python train.py --activation="squared_relu" --router_score="sigmoid" --init_std_router=0.00891 --steps=4945
Below are experts of layer 8 (counted from 0) of a mixture-of-experts language model. Rows are named router (the router's row for the expert), up (a neuron's input weights, with its number) and show model dimensions 0-127. Each number is 200 + 20 x the weight over its row's rms, rounded and kept within 0 to 999.
Before each expert's rows: a language model's description of what the expert responds to. This comes from a sample of Wikipedia text that the model never trained on.

# expert 36
What it handles: Short capitalized or lowercase first pieces of split words and names, like Sch, comp, Li, app(lying), S(achko).
router,202,192,172,227,205,156,179,165,202,205,178,192,205,138,204,168,241,190,191,236,196,220,215,178,207,199,201,211,175,192,226,194,218,192,193,226,187,214,195,222,203,235,210,182,209,187,195,168,210,162,191,195,194,212,221,176,216,187,201,209,184,203,174,194,187,226,166,188,186,213,187,175,165,193,152,200,203,198,176,237,190,191,182,204,246,228,159,221,207,193,203,175,218,205,189,226,207,206,202,201,186,193,230,188,187,198,186,219,173,215,152,198,213,196,197,195,204,218,203,181,189,212,242,188,176,207,204,190
up2,189,201,165,223,198,183,230,152,231,217,169,195,217,184,181,208,170,204,187,204,177,176,240,186,205,176,218,211,223,174,178,179,191,183,194,179,204,196,171,208,218,199,204,187,202,218,167,192,221,189,220,178,181,202,201,175,238,236,213,185,204,217,176,212,201,186,243,217,190,202,247,185,175,200,196,200,175,189,189,188,240,181,180,194,232,194,175,188,231,179,224,230,212,177,185,193,208,221,213,174,204,210,200,175,200,213,193,166,218,205,175,208,221,220,216,216,217,171,212,180,222,193,243,197,176,198,199,198
up3,251,205,180,185,181,226,191,167,196,216,208,151,207,189,180,205,223,186,170,208,208,167,213,212,171,204,186,215,217,192,164,174,197,201,203,167,202,188,169,181,192,230,193,210,168,211,200,202,211,203,200,205,182,216,211,194,214,206,223,225,189,189,190,200,180,217,215,215,211,188,230,189,163,183,212,191,161,185,198,216,171,228,201,189,177,214,198,181,172,209,197,174,240,195,197,241,190,196,183,203,206,170,164,182,168,165,210,205,192,189,200,216,199,180,222,196,196,181,181,213,232,209,231,207,222,258,211,218
up4,186,188,172,223,185,211,222,211,150,173,221,192,212,193,200,226,162,185,182,197,170,216,209,197,190,175,182,187,179,193,217,214,194,210,180,207,206,191,186,195,213,187,194,220,231,211,210,250,220,193,152,183,172,223,178,241,193,217,183,159,208,211,190,186,199,195,197,208,215,203,210,192,187,192,182,197,167,189,189,168,206,178,222,146,191,214,192,190,211,235,175,178,183,165,176,213,168,204,202,175,205,179,227,197,159,185,224,200,225,228,194,178,185,218,163,205,210,205,208,201,189,208,204,210,196,236,176,197
up5,175,198,173,204,225,168,224,188,196,227,198,220,203,174,229,223,267,228,226,204,191,215,205,238,190,199,198,205,209,197,174,167,225,209,232,208,208,195,194,195,241,231,213,223,227,207,170,184,205,169,196,193,217,210,198,239,206,212,184,240,193,196,171,200,175,213,186,173,207,223,207,198,203,211,198,212,189,220,186,163,207,180,161,201,225,229,216,228,202,204,192,214,193,214,232,204,197,195,224,172,200,180,222,190,193,179,214,186,208,188,206,182,197,164,240,210,222,183,169,200,211,195,199,161,188,207,210,197
up6,210,200,209,173,202,189,181,199,213,188,196,161,215,183,196,215,196,197,199,191,213,187,195,182,199,273,188,213,185,179,264,214,240,220,207,190,220,244,184,163,208,186,164,188,207,229,185,199,186,199,213,215,196,194,178,203,219,215,217,173,180,175,169,188,229,215,176,143,167,192,220,181,199,168,214,205,184,223,205,213,235,206,188,176,212,207,220,189,231,200,214,214,172,193,180,210,210,203,182,185,193,187,194,184,197,199,193,201,209,190,173,180,201,211,232,201,205,224,215,205,154,206,207,204,211,201,191,222
up7,217,180,226,174,200,192,199,145,195,210,236,169,213,178,216,191,206,189,221,177,202,226,201,169,191,187,202,227,167,167,217,231,219,168,197,210,231,223,184,158,216,190,190,202,190,225,202,214,189,205,185,191,207,212,217,195,157,156,228,241,220,198,199,190,217,191,184,205,218,231,208,203,227,202,167,190,199,189,196,237,228,179,207,200,221,196,207,186,234,161,183,232,197,218,200,219,155,189,220,231,219,194,212,187,175,234,204,188,204,202,198,204,193,215,210,184,197,217,218,205,171,223,207,193,198,207,213,218
up8,187,191,179,215,221,193,243,165,196,219,195,158,206,225,208,192,178,230,235,172,195,241,214,191,186,179,205,171,194,179,173,186,220,207,234,197,201,223,198,180,167,227,220,196,197,204,206,201,205,179,183,176,207,187,200,206,176,152,211,199,196,171,215,209,223,218,231,220,190,210,203,203,209,192,183,170,192,219,192,219,201,192,205,214,175,203,196,181,240,184,179,179,210,206,237,184,197,215,169,206,211,171,182,239,203,177,202,203,201,204,209,194,167,186,157,188,155,194,192,184,233,211,231,220,236,188,191,210
up9,207,218,194,214,241,209,201,223,220,196,176,206,198,221,176,172,219,221,199,182,208,238,174,205,206,195,217,205,177,160,188,173,188,186,231,179,216,204,173,199,181,225,236,233,218,225,178,258,196,194,176,193,204,194,238,213,213,194,259,226,202,241,168,213,212,188,202,217,197,208,210,208,186,213,205,199,173,218,209,179,215,222,138,180,214,214,242,171,212,182,194,213,203,215,184,199,200,188,181,208,177,191,208,190,208,202,214,189,192,210,190,202,167,185,222,215,204,207,180,203,213,192,222,204,210,195,178,219
up10,186,184,205,192,213,186,168,177,202,177,193,185,207,226,164,181,214,200,179,182,200,179,198,210,188,215,182,176,166,186,241,194,188,211,215,197,227,226,159,203,241,188,228,174,191,226,213,226,168,199,172,236,207,180,170,222,191,207,206,193,184,239,170,207,247,185,175,169,210,191,194,203,172,183,220,224,216,247,179,230,178,181,192,194,232,205,192,196,208,191,184,180,206,247,186,220,203,204,202,213,204,214,222,198,176,218,196,184,192,217,200,197,220,194,224,185,214,221,224,204,230,217,195,199,196,225,219,221
up11,222,176,234,181,197,153,222,224,211,205,185,202,186,208,209,196,184,201,167,200,210,187,177,183,241,178,220,199,198,194,207,200,217,187,220,170,189,220,212,194,156,208,194,214,219,191,181,174,206,198,182,202,177,229,211,206,164,203,198,201,193,154,216,216,173,183,175,143,199,199,185,192,182,211,174,160,202,191,181,194,196,181,200,164,190,190,173,211,178,191,207,184,206,218,218,222,209,232,192,227,188,164,196,182,225,213,215,227,163,199,193,207,181,176,223,173,205,205,159,225,208,212,160,218,197,212,196,225
up12,192,206,186,203,265,182,205,160,225,220,183,174,214,194,200,177,215,202,230,240,205,204,221,219,176,204,229,173,207,201,203,195,223,169,191,183,174,190,190,194,195,226,227,193,182,222,221,173,186,177,230,181,231,218,174,201,207,181,202,164,199,192,217,203,186,173,202,196,180,210,165,201,211,216,196,200,178,154,190,185,192,200,199,171,181,206,201,185,231,194,183,192,186,225,182,190,215,202,187,207,171,215,206,240,167,220,197,200,219,201,179,177,157,160,186,193,182,198,218,174,192,165,227,206,213,183,214,208
up13,215,228,203,218,235,162,197,200,233,177,210,199,209,206,192,196,198,209,201,217,210,214,267,225,206,204,191,202,196,182,215,189,181,166,204,171,190,175,191,237,175,188,204,191,236,198,200,205,207,208,179,210,190,232,215,194,208,253,203,172,213,176,199,183,187,195,180,179,180,221,212,188,194,179,212,157,190,196,171,181,166,197,172,198,206,223,227,220,185,207,187,200,206,215,166,191,211,208,205,231,192,216,224,189,161,245,197,203,176,173,190,217,215,201,230,188,199,203,217,180,198,204,210,206,166,177,236,230
up14,195,198,234,235,250,170,239,212,195,223,188,151,197,194,163,180,189,206,189,212,186,197,236,204,212,224,232,176,212,177,188,235,225,182,219,183,199,209,196,190,206,203,228,226,199,191,194,162,188,163,195,198,208,203,216,198,179,191,212,231,189,214,167,238,213,195,205,183,237,208,220,209,172,206,190,181,205,244,232,178,214,192,217,205,199,188,195,188,196,199,171,191,202,217,217,174,199,222,200,202,196,154,200,172,221,222,182,211,174,223,185,176,183,186,175,207,215,228,198,180,227,209,173,214,195,201,202,202
up15,190,180,182,169,195,214,206,195,181,202,183,211,229,197,171,186,230,210,192,178,193,165,230,180,182,193,206,193,193,163,196,202,186,199,185,198,189,208,200,213,162,227,181,204,204,188,203,204,176,156,182,153,211,207,208,177,238,191,222,197,209,200,178,211,248,201,219,228,198,204,198,225,158,182,153,230,205,204,200,199,204,213,184,193,217,196,199,186,167,194,190,201,154,221,217,246,204,181,192,198,204,241,196,225,205,253,209,186,174,184,166,185,213,175,222,204,225,219,199,210,179,186,199,178,195,207,206,201
up16,214,225,185,181,213,182,182,208,189,179,193,205,190,195,213,211,190,209,184,200,203,211,230,254,250,227,214,166,219,166,222,186,210,210,241,191,193,259,157,204,196,179,192,195,195,199,204,179,213,201,187,208,216,214,195,218,189,205,185,206,214,165,173,188,213,249,200,185,227,206,202,182,197,199,180,214,234,203,207,231,227,207,169,213,227,170,249,219,207,200,187,203,185,208,207,200,167,217,222,222,179,189,190,191,193,178,203,214,188,209,183,200,206,193,201,154,213,219,223,203,215,173,236,223,215,213,197,213
up17,222,216,200,185,211,176,201,220,205,200,166,183,218,180,210,172,236,207,191,186,215,225,204,184,215,187,192,156,217,159,199,204,218,140,175,214,215,185,162,189,231,218,161,187,196,167,188,171,200,181,204,204,210,221,214,207,215,219,205,158,249,221,189,218,227,200,170,176,182,201,230,197,177,193,192,211,230,214,187,202,154,202,188,177,191,222,200,208,202,174,224,174,212,204,218,188,183,186,188,213,170,196,180,191,199,193,202,175,208,206,182,170,198,199,214,194,199,193,175,199,175,181,241,197,177,207,194,182
up18,216,202,230,205,200,190,209,198,174,181,193,202,174,216,181,185,219,217,194,216,229,202,260,214,214,177,217,203,181,192,169,189,175,167,213,187,193,224,223,175,154,173,199,237,201,204,191,196,220,181,154,231,177,224,214,233,215,191,185,206,184,138,182,197,192,207,190,213,184,191,207,216,175,205,217,220,204,209,176,213,195,208,230,202,221,246,240,187,194,230,198,208,226,209,206,213,203,190,209,239,174,188,219,216,213,194,194,210,208,197,192,206,181,165,194,201,217,180,216,189,242,196,218,210,194,210,179,195
up19,160,185,152,200,241,174,198,205,204,201,206,188,196,179,228,172,212,197,226,194,201,249,225,226,212,215,169,181,193,210,188,164,206,186,193,180,222,213,208,197,186,193,221,172,196,211,215,172,193,195,202,200,191,238,187,189,167,164,215,202,216,205,206,208,184,204,199,174,186,218,218,210,202,203,222,215,226,189,166,203,203,165,199,209,201,221,206,202,204,204,201,175,194,209,206,211,231,193,259,198,198,203,204,236,170,204,190,152,191,214,179,228,181,224,190,157,215,200,198,175,201,165,228,191,219,200,206,237
up20,214,178,180,256,188,158,192,195,203,171,212,202,201,193,211,199,198,173,217,182,218,191,206,188,224,205,218,213,245,174,210,198,212,213,209,163,209,191,158,212,183,241,213,219,155,217,170,167,181,204,201,217,203,214,208,210,195,176,183,202,196,203,154,206,196,167,209,180,182,186,180,245,211,194,182,212,217,192,196,220,172,207,188,217,224,246,203,187,179,231,208,207,199,200,214,187,199,211,214,176,186,189,196,164,225,196,202,203,176,188,208,239,194,201,192,164,172,205,176,214,235,182,228,203,189,196,185,192
up21,167,205,170,164,192,210,211,222,211,167,161,175,205,209,187,230,170,200,192,172,186,216,258,191,214,213,194,194,191,186,211,168,225,217,206,184,174,213,173,189,215,164,176,231,198,191,184,197,224,188,205,201,190,211,194,221,190,180,193,218,230,196,187,204,233,206,210,188,188,201,203,238,177,185,220,217,210,229,175,224,195,212,161,183,234,224,213,232,240,218,221,201,217,203,206,206,180,244,206,199,205,196,193,187,184,191,200,197,186,184,176,188,182,160,170,170,168,213,192,210,209,217,230,205,220,189,199,219
up22,208,176,181,220,210,201,204,191,212,215,215,191,223,177,200,190,211,217,205,221,207,162,186,207,196,207,221,222,185,188,179,179,228,190,220,183,182,181,185,220,201,212,167,194,230,198,173,197,188,190,197,245,187,229,221,243,175,195,190,187,173,164,206,204,168,211,198,190,214,224,189,193,192,227,203,165,213,212,209,222,186,214,194,173,162,232,193,178,233,189,202,184,206,219,193,229,207,216,158,208,213,215,202,190,191,168,193,255,139,174,204,203,208,201,199,179,201,203,206,245,202,186,236,179,179,216,179,197
up23,182,192,168,226,215,188,207,191,200,219,179,178,191,179,201,217,204,228,237,194,222,175,217,200,210,171,180,217,187,185,182,131,184,160,211,197,190,210,173,174,160,213,194,222,213,192,206,198,200,187,195,170,192,209,213,183,192,191,218,197,213,166,220,195,168,222,190,143,194,205,248,189,189,201,211,184,174,179,212,199,182,216,193,210,206,208,194,214,190,153,186,184,189,219,220,193,210,201,154,189,168,201,188,188,168,183,210,187,170,190,187,227,207,234,230,186,198,208,199,212,218,226,226,214,211,204,190,191
up24,198,202,157,200,199,210,187,179,206,211,185,176,202,176,187,180,204,197,209,215,230,169,191,257,187,196,186,198,189,199,193,174,212,198,230,211,174,188,201,212,175,231,220,163,220,164,163,166,206,200,200,225,178,240,212,208,160,215,185,218,193,216,201,217,190,223,181,203,198,211,212,213,210,224,199,235,213,185,194,223,198,185,167,195,184,247,177,206,187,201,210,199,135,194,183,242,208,219,176,201,209,211,227,224,215,188,204,187,190,200,189,188,198,181,217,194,190,192,188,221,203,181,198,201,183,253,215,218
up25,218,209,167,228,222,225,205,182,177,178,179,182,191,178,200,177,218,211,195,181,231,235,235,192,208,188,192,198,198,186,210,162,218,201,226,196,186,213,214,208,186,199,212,222,182,199,215,181,157,216,203,226,195,228,241,185,197,214,226,224,216,212,210,204,185,223,207,239,217,183,193,224,187,148,200,168,171,215,189,187,177,231,165,225,196,185,232,179,195,199,185,179,214,209,225,148,183,213,219,201,245,176,183,188,188,197,197,220,169,179,210,175,191,203,208,215,197,204,200,239,212,199,197,191,213,220,197,190
up26,153,212,177,190,235,184,192,177,192,182,192,178,198,174,233,171,190,190,227,242,216,221,229,209,224,190,183,193,216,196,188,157,218,194,196,187,207,206,210,212,194,205,209,177,171,218,186,191,175,195,174,218,161,223,221,235,234,213,207,235,215,211,181,193,178,189,204,209,219,244,207,219,197,202,201,192,192,191,202,224,162,179,203,201,205,197,186,179,207,188,202,199,205,221,180,180,246,217,245,187,183,216,192,203,216,194,210,222,204,209,201,178,159,171,225,198,202,196,192,212,215,186,251,191,242,208,206,199
up27,217,206,192,213,212,222,182,219,186,205,186,207,248,190,242,207,236,198,234,201,212,198,174,225,213,173,230,176,158,188,200,214,188,165,181,191,205,195,218,231,179,201,206,180,187,187,190,179,204,187,178,222,187,237,203,231,204,180,223,182,168,201,227,191,184,226,199,165,192,208,206,184,209,221,215,185,222,208,188,184,206,224,211,193,184,232,179,178,238,175,197,179,186,214,203,183,214,200,221,207,199,206,216,185,204,164,195,206,155,172,173,200,187,186,214,150,231,174,206,204,174,228,203,201,207,175,194,168